config.yaml
num_hidden_layers: 11
hidden_size: 256
n_experts: 128
experts_per_token: 8
hidden_act: "swiglu"
balance_bias: false
lr_router: 0.000501
optimizer: "muon_variant"
beta1: 0.95
max_seq_len: 512
Below are experts of layer 8 (counted from 0) of a mixture-of-experts language model. Rows are named gate (a neuron's input weights, with its number), up (a neuron's input weights, with its number) and show model dimensions 0-255. Each number is 128 + 24 x the weight over its row's rms, rounded and kept within 0 to 255. Numbers have three digits each.
Before each expert's rows: "mostly gets" lists some tokens that are sent to it at least half of the time. This comes from a sample of Wikipedia text that the model never trained on.

# expert 95
mostly gets: " —;", " ·", " –;", " Atl", " |", ";"
gate0:103140100177113117194123156169161131116115109121148129103124149154110144158119174150099125151151126114121096112160121097139145140100126155149090116130142103142131119127154161173156126132113099123134150082182137146140150119144122105077154123148149138146078126144136142116083108140146113122126105123095060142147151106112107126120140134112144119137140135132138161121152117116141148150125118111148110083076079139116124136160126098087138057108125120124143121117114111112077107135119123105143087119122108142130107101108147139156151064141131123111176128133122166124095136141141147073127131127076127128095112056157158157103123131123131103118094142166173124112134138111118116178114133151131146144096090143105127147140096167165134155147121176101142115111089123150114153123114123
up0:139134150107143147091150120111109108105113134141169130125131141144107117125096093115110136092154109142117168108116141143107134128180147072150145151132127144146133121109079114095081136158111126121137140141136148085094126158127093170114121131105143107130173123131182113142147099107138176153130117108133166121121116124143124129165140082140135136155074122119090079132121133124118112120162151147138125149167138130129100121130077173117129159134145122142136148116123100116177134104158136140108165121140144096105139132133179114105134188141166185125101121098145127090169132127129099130175083135141129154124149202127098098149098118115143112093166150117117113108096087156121174103118140104109113062129129124135170128090157135085135119145133106104149144116104100129142124101136109
gate1:158098102136136089140139125139095132110139129131127130121084095139153083150132115112158142108110106129122108080141157125127157149087112152098116120132172127160122133129121109198141110139150141143095170181150111104111126179133120080131140137090151108124140150145117158084126189132099098162108145134135125125132132117124173085109128075114111138089095133148095116134118167157121153138132093118136116137157150169143142163152136094140159122159135177115146122135141101145138155151101099098070091144129195139143140120164095172154129086144131134150111131108113083140149129115096091114100129111141147120126076108110122149131147116140144122124136145114120130125153151125137157140113165170121172142129102118133075115129133129128137183092117170115124105114162132090128145152154134
up1:097143174164102155150096151099206117150127142132169115125117194125154137153097136144135115116142151114150146140100108147141105125172153113134134089129086090146093141120136121121135118108176125143148128088125122158182127062126127143138113100152140180145157092118154101159116094118133179116134106130134142131104106131108127129137135121166134158177146138106099086133123123094156112088100134137123141115128101101128112152122116124106065159121140120130110140151110120119146118094131168172141091117124093152157132084118119139095114141105112145113120128115124186091151175139128138161152079128139107136124119154130118129143146111140116107097099112133105115146080157133111077171152098119128098142152108150142107135150136122103100125150152111148130082158117101129167161114110136
gate2:116154166100186155143127146144112119150112114107129127107120141109153117108123163129129179101141094170147133122150182132157156146135119110156091126120129124128109118103122162094134169151100122110127122157128135117107162149140140134156140062170119100133138126133151117121118164155160082150118108090144137115133165092140146078118137124107100151121136166126164161161120127095132123146116049092115138146138124132128113112148128091079092173122133109096097108135130113148135141184138189123114095140112149111139149137132137127097103147136099150131098108148170116107148122177127178117146106103098122116146109114120133144171092112144116158100126146141119117104165134152097152169106131154173074115138096112118152145120133143158128136080139112132116134097151100125137179104106111
up2:118136130156139126135153142098158106087127134131116125166149116168127122167091123117144137133130158138122105137108120150143163129087084123074131126141144115107118176129143132153091121116154089133132186099093123122119107158094108129100145125121208165168081136098109153197107104172132140131172164121116161166138146099072110085109118154129166160119128115124127116121144115118135143129132091176118114116117134127138115176133132097107143097116139129076118114117140104114129139119098130106104081146122075094119115116131135121128117116148126142109142187107129168119125138086095117130108139118121141137131158160143109088138126147142138102106144123049138101182109114135156130155138091130154163158122129170158156129141146163131121107141138136101107119131108100138120111164132138
gate3:145143127114171157182098220109137158140085185133116098113116106145093149116141122163128110103129118108137093106136146140129160122095135179110130113128131119133140146103137131131101154135118146127102143110117158155130147127158108135161125118150126124119097174133145153117134111150075149139110124114153139136124109130105119119128185114129125161109133165123115092128134086119135125179133133143134127101111110104093083142165180114113138086118165133123152095111113101103087185110126132077114117146110106107163111145125154120127134126142135112191131113094090145124132128094077129128106178129101124131109098165095126119107119148143115115156134146139137107110115096121170117095103130117136105175113188104132143144128099194123168119157138152114145137123154160139093145101141126
up3:130097115111205109140135153131129099169139125115109102110151118165147128158158116103096182144101166191140139107132142152090130131151109105159128122100100131158176118173150134137174147128070143170126114142129114114111138138101132138116147159144141116097139136093127163124130146146138112135157113131075141142134089127153113093096118102128118150102146143138099160134108123135129129117121108119100145160140098107131155138060136160120158132139118163075170122129112141149101144162104109084084120169139136116106139105145134149134117081139145157133092138167126124173112119147092112130126104103164117121141091082117147120094141082105103130150154132129131087141103136174176133155089121111129162156167105103139095143127128133135164152097140110127150106129114156124159120105149126
gate4:122129126137070165145133125177153176116135124144124112128163152159107129080168132111112136122149141109155107162105095134123139129117142150125124128120153112120098154143140120159087149158099147122120137106141130116109128151195130143113154126165149133137100145080189118139139151177125144165122115147126096094124134152084137118174116163134124174105136168125160133130147133123138149092164109126125158104130124152122148098125120099148085138142132125146136081138163128161127150118172172134116125136111131091146109138096142127119095110112109118145172153098117123103148113150150104127086118129122137142105159104105112101130158115090104095119150137134129082092124104101166160151211106137122125118119146104175118085133170141123183134151157143106096126140110130093121107139176169
up4:095145141114127144148134142163153107134160126161104083119133125143145172097153134090106183138164139089145094144107112153145133148121105141149133127097144146102094122124160107168112154136048086093170085123125120121127161134194072149124151153147134134123090132125130111163129129161165155164106143113121105105123148115056138128140126197136132145066148132135129163094152127145127158124146093107150093130140119115154128126168121109142102128099152128145106144120170106113129131105150143110123143137115179145137159183094104124146101139135125136161166125100121098132144109143114125138109109153123149134117138095114120125087119144123135100130164144137129107138120156107189120122132100132093168151160155142153144134141172165137147101125109146108121148122089131109152119125142146
gate5:138143134182108151104148136137144115102112146132083118119084135141091159105150109145137129128116128143105117147171182116128148106116137117192119101100168117154153101115150085163127130085115144141125185111137134119116143133150135151117128102143130167138121126072134117139136088092144118146135086136106120112107138129104110134084134134113165134143120123107123122159124116129098109170090123131162144128113142136140101160081134135132157122119114127112165113107156122146136122113139121137134126079134155144152140131124074167166074158141141125124098139191178066166098162077098154086113166093152171166148160127099127141093091145106161138176173147118116119153141135142092132115117134137134106147122140156130135111115115125126114124100100146099136096121132149091149139108111079
up5:119100107087124118147102131137124126153140114096174132157165114101175113128122141131122133151182114122112127102107079141108124121132150097117130143166062131128121172118114162112119127167121115149124080136112091132132121129134122115136180154126108093123127151148115137126135151175143104116118159103107140117107131145150132135193117136129091129145190164111151180106152133106173153110183122124119093155080122113145155116136121124160140118141139109153109098151120158097121117124109114133091142165094090132110099121132155087099164059104122129134150135118090168122134136149110104130182112159125077107093135129137126074142157133151090098076090095130117140144115142104159111132128107100168150129107132128093128112133127145122127115119129120130123171102146134175144119165118145
gate6:119177133122177095116138130102096138129105113155118137113122084091133136117144105134163146146144124123112110155156085152125178117114114104127103082093123115137126101118100108148133139105142117106103113135118150103126117112129104140115172075125141133122125099123113162103088153126163100147128127128111151108154155113140116107112135105180132149081131078107137135131095156129109159146109153117129125162121153141124133110133148159110137170079130112119071158120176162148118122142151132146151098114146139134162115096147117149123105109138118114126118183159144130142094159109155168127173121140149121139076104116157140145129126124091148172115121138125146089112137131117085129147148080152141124140130144170082119137162099066152082094110109170190135122080163141131104116127181131
up6:173168175135164113129150132090121056113118112089125142134154113124153102136085155138164110140105132136119093113145133118174138123128130147139102135102135049113159111103101173126111128118117113112127125152094140126112129143128132137087092114087162110124099083124144124085136097104125098129120144144126113140095124128149120151103141114108166138118134156136146141127071188126105190153138100149128118166144107131130125152137179113104109132124125128115118178099146124074162129132172102157120124103156124109126147097106130147127119103152058156104092141123132130138109113128131159162150167107120148101131105118143114160111134119119148099121120185163134087102143150157094139161178129137127130146143086164115132126087122131129104121145131146183115119133137127119115131153163104
gate7:118117128124108130115182139187145151111119115126111127136157116117079173111090131099138157101064110126102089104114114114117117101115134095109153110145115109145130143128158068114138171112145150121143144139176120140107158111105161164173134108115127092119136133145133119128139139122121105126155069116134186138167098099129170088145139146129091066149156140136101162137125115100115124146155094102156121118073113138106182109127161123101134126104114097113124141089108156121115135100103120141088087142126145129141081128100072134099137168131152149109144165144138152111163096131119128134135109136113177121119067135147130162146107109148115156115106119151094128116150157133143158160159120118128117134126137145142180151129160099131113147156105143143113095140140149114145123104173118
up7:092141154148137203148128111095158112118166138104088140130112125126125120125155101129154097131139130143140144149146092168150153177120208121118122167116119130148149134124120158143133107095130110148118107126143069123130154140097105095093145150139125125149104124123158117138129117101150136166110120154161085080083152127129126140140127164155152132156156163104142163174144108118115160133104146183142062122107088145078121137145096084174114094132114101115132115146134121149168128130108108130139130125128108134130135153109120121173091141119125143111143137181142108127119075168106122128132188128131105135110169091133095139123123153152136143131101104115131111119100112090109127110113114113143166111090163105118108151099147135130129118078151116111089126107161129090162112128115128
gate8:150171103156137137148150134132153167135082178135166124133140126078129097108121112123142117127114071098108150081150114146144118135125128111098146135139098107135128105167149113106114117128117144148151157170101110103125081139153092151120113121102138141125093137114136114131153137121127103143111135128122127082142139130161139133143145117189156123148151138145147088116093129096064139142121130142131132133097132129134158149106159105106131115092120091129140169071146081123132158112135167109092163151142117142143074113125154111122134145099123109133147099160138149106145146144133118104137110101123178086117168140164126124158112159157113137118140075126087134106101114149132126154133139164113148155090120183126146135158127062124073098127139139144157113181163087119113161115159154
up8:090098125085124136104103134137101097097146132168107179139129094112144112123126132104101158142133157129120154174106109113116098126184114160127101130117168140094108105129167096144121107119163137101079118113098090163134136116074177126116101158112145113133141114133156109093141123104134101132162103099129118136127144087094116125146097113088117144089116116111092178143148128152183101103082112117178129143141203133106124097134112152107110149158110170140158102177132115150083076118125103122131100167147164137158145177152116135119103113149112151089098101101115130156159124126098094105112130096145111163143139150107135130133138095128125122118115129104145125146096148079098137128132133123158129105093132171121114114122124135118155111153124141141099156105139138122152141142121138
gate9:098104123188121112144159087120137159124150127130113101116108122123136126113138148161102170153121121116111091111145140133128111127117113150102107137173137155148126111171156122090093137134113153126179142088163095112088122108154133148122130179095144119063134119155133142125152155074146109143138118073137118147136151099110140120140148135127081127119111109146129161131159079127137112136092156129106148158138137121172147098111139149144145120137142104179161136121148104152117079142151109121111126118178122114121091136122088176150101159119108164154156107178119084125132153142167175073096116112141138141109112135139139073150155174131127148151070117115149124135161136134139134134167143112143159135143147120102179133142148132147139090147127096088139127115132099100143138159142143
up9:177126108102115152132125141127168121123127137121138156155157136120107151109084115136109071137137097119109118148114109124120110145162136085088145081152115120088121083137143135112143139142118167100148122180148163141145107134150115117132123124124114125139116145162165122132147112171116141148130125197133122149162153098174120142141108125141098105149138107162068126101140158138134197096148071106110162127105095148122092130154095115108153101127101158136123082142134133109141159099128122146118145162123123143135119128100117124135134148090123119109115145153095110100117140094083164126074103122171079125120091131105147136132118123119176135149161119148116128130105088163169139153122139115115116141074143154156116104111120126090137137139098142081096170168095162144133132120082130
gate10:113168132104135120163134156114102131188115101144128083135114134087086157116118125130166080161146106116126143090131151142152130138107129138134103146089175158136084146123139151153130139138136151146103148135147105144118124122142120178132123087106141166157133101129124148078145147103132075087138125158101171109178139093109131135148118102120123127098113179131116106121105095093093151091133087096096123116164094085096133153130138181130121103129137111124117126134133126124089117141141091103150156170089180129135084138122161150125132131100103137124130149125125127155152078129154135135196137149145135122108087134171126145094135140127171071091109126106171141105105104149132157151152150144133135164120144160132109086103101147147134145160128130120119103115126130127137112106109115
up10:143133106076111167108141114147106153141119113154102126128136133108166099137109144118130111114165154139095141138163166125150135154130061179106106121116112099112139129120146100131132146116134173117155122121156129134108090129155133129056073114102131166146138125114133114129149087078109113119110116159113116120158140086129153161142102074162142152095142178168154116075134123138155139127134127118129130135177141172088129177102127141176114127149165088153125172118091149140089099160124151174104162120151147089141121143133156104106084165152107114113139150148104116150157115103098126110119143109145105122094117141110135114103131151116096155115107112125106144098088107130164146114169146099110156151152116136096114125110098107155113118134122144139113139146166137148108125166107146
gate11:135156092109174078167141135114127138122161134145100127122139153148126131120137128108159115114139073152078081103130094141120105077129149113155114097129138110129119126116126116167157129091131152114123097138114087124130129153126130133106130114133121144147163110105132151117155107121090127133140151104140143125182159117094111135174113135129146119132100112187136084126119067082114106157143126126098156137117136101164161108122158108098085090108108092151084105131159138156136144140103104128109128153123120121166163112154138125121117096134165097112136169073110149125146120157062127105140116111177140128120145168096139095142149146090110073119104184102112116110139092144142107121114147128127141090130107148153127153100137140148120117118140126140171142071102139139131087147089109
up11:126178123116125115139135134106169124098131080194146157110133148150108139104158112115123130118144082146110091120090110108158097155139098165142100144108122147098146114153108099128150080140119129111159139135153114097094153161113128088137134143069134107118100103111143133137160132111124137153114120142094150068101120111103123177152150127119147116105150127125122185150092080125122137150123081097157136125164126138124130147131147121119108110114142091120108176149153145104150133168147104109111183195093142110154140109136102117132122112123151151115108111147089156143118070159085125135133086099138116130119101121111115126112176149122124108108100172103134150099152084125141116097162097159145154135126119154138083093123151103105108129134135121130095128106138115111150123146090096
gate12:150084142110131086131127118113130135126144144131203128113148111165088134126101149097108126162115143138114147154121159162097125123159121116179147122146111130127138136209081158146166121138106149125102097123089101117125110151152165111092119134150120128117116135141098120094122146171172126134096105132109164132144105138145110079124171126166098109152164087141155135125068128131149141136160103119075145105177106140120100144156129149137132131089127152147115161144141103133082103087099087112172131107115131122144132093140150076084134112111123122109092124133138114159114091168119140131137086127147124132146124152150088125143137133126127118149129133139117121101148065147105109201123135120117134102152116113124170128119114148095119144129103120133086146153158129111094153124107146
up12:148186119196129126109117113112141102115181099073119136122132118161138071121174088172110120127112103115112098117121115127132128123103170130100122121171140103116150144130141153111104104071159119122133123136114129117136147129076128137100152101122133167150157113145168084102133096094146154152171133117126115125108139137137122146140179127133146150102122130141117110096131136115103183126071147132172059126120153140134167084135149131128154138123100135121109149134111118161111119137177131135117096083138127131158108134102136124172124153108135130112152069131147121160082130104108121132091184128114128110122120116101123139126154115132104108098089131126137096133109145116086143119151143157122175156164174114127082141104112148108148143142128094123168123098118103107128092131148122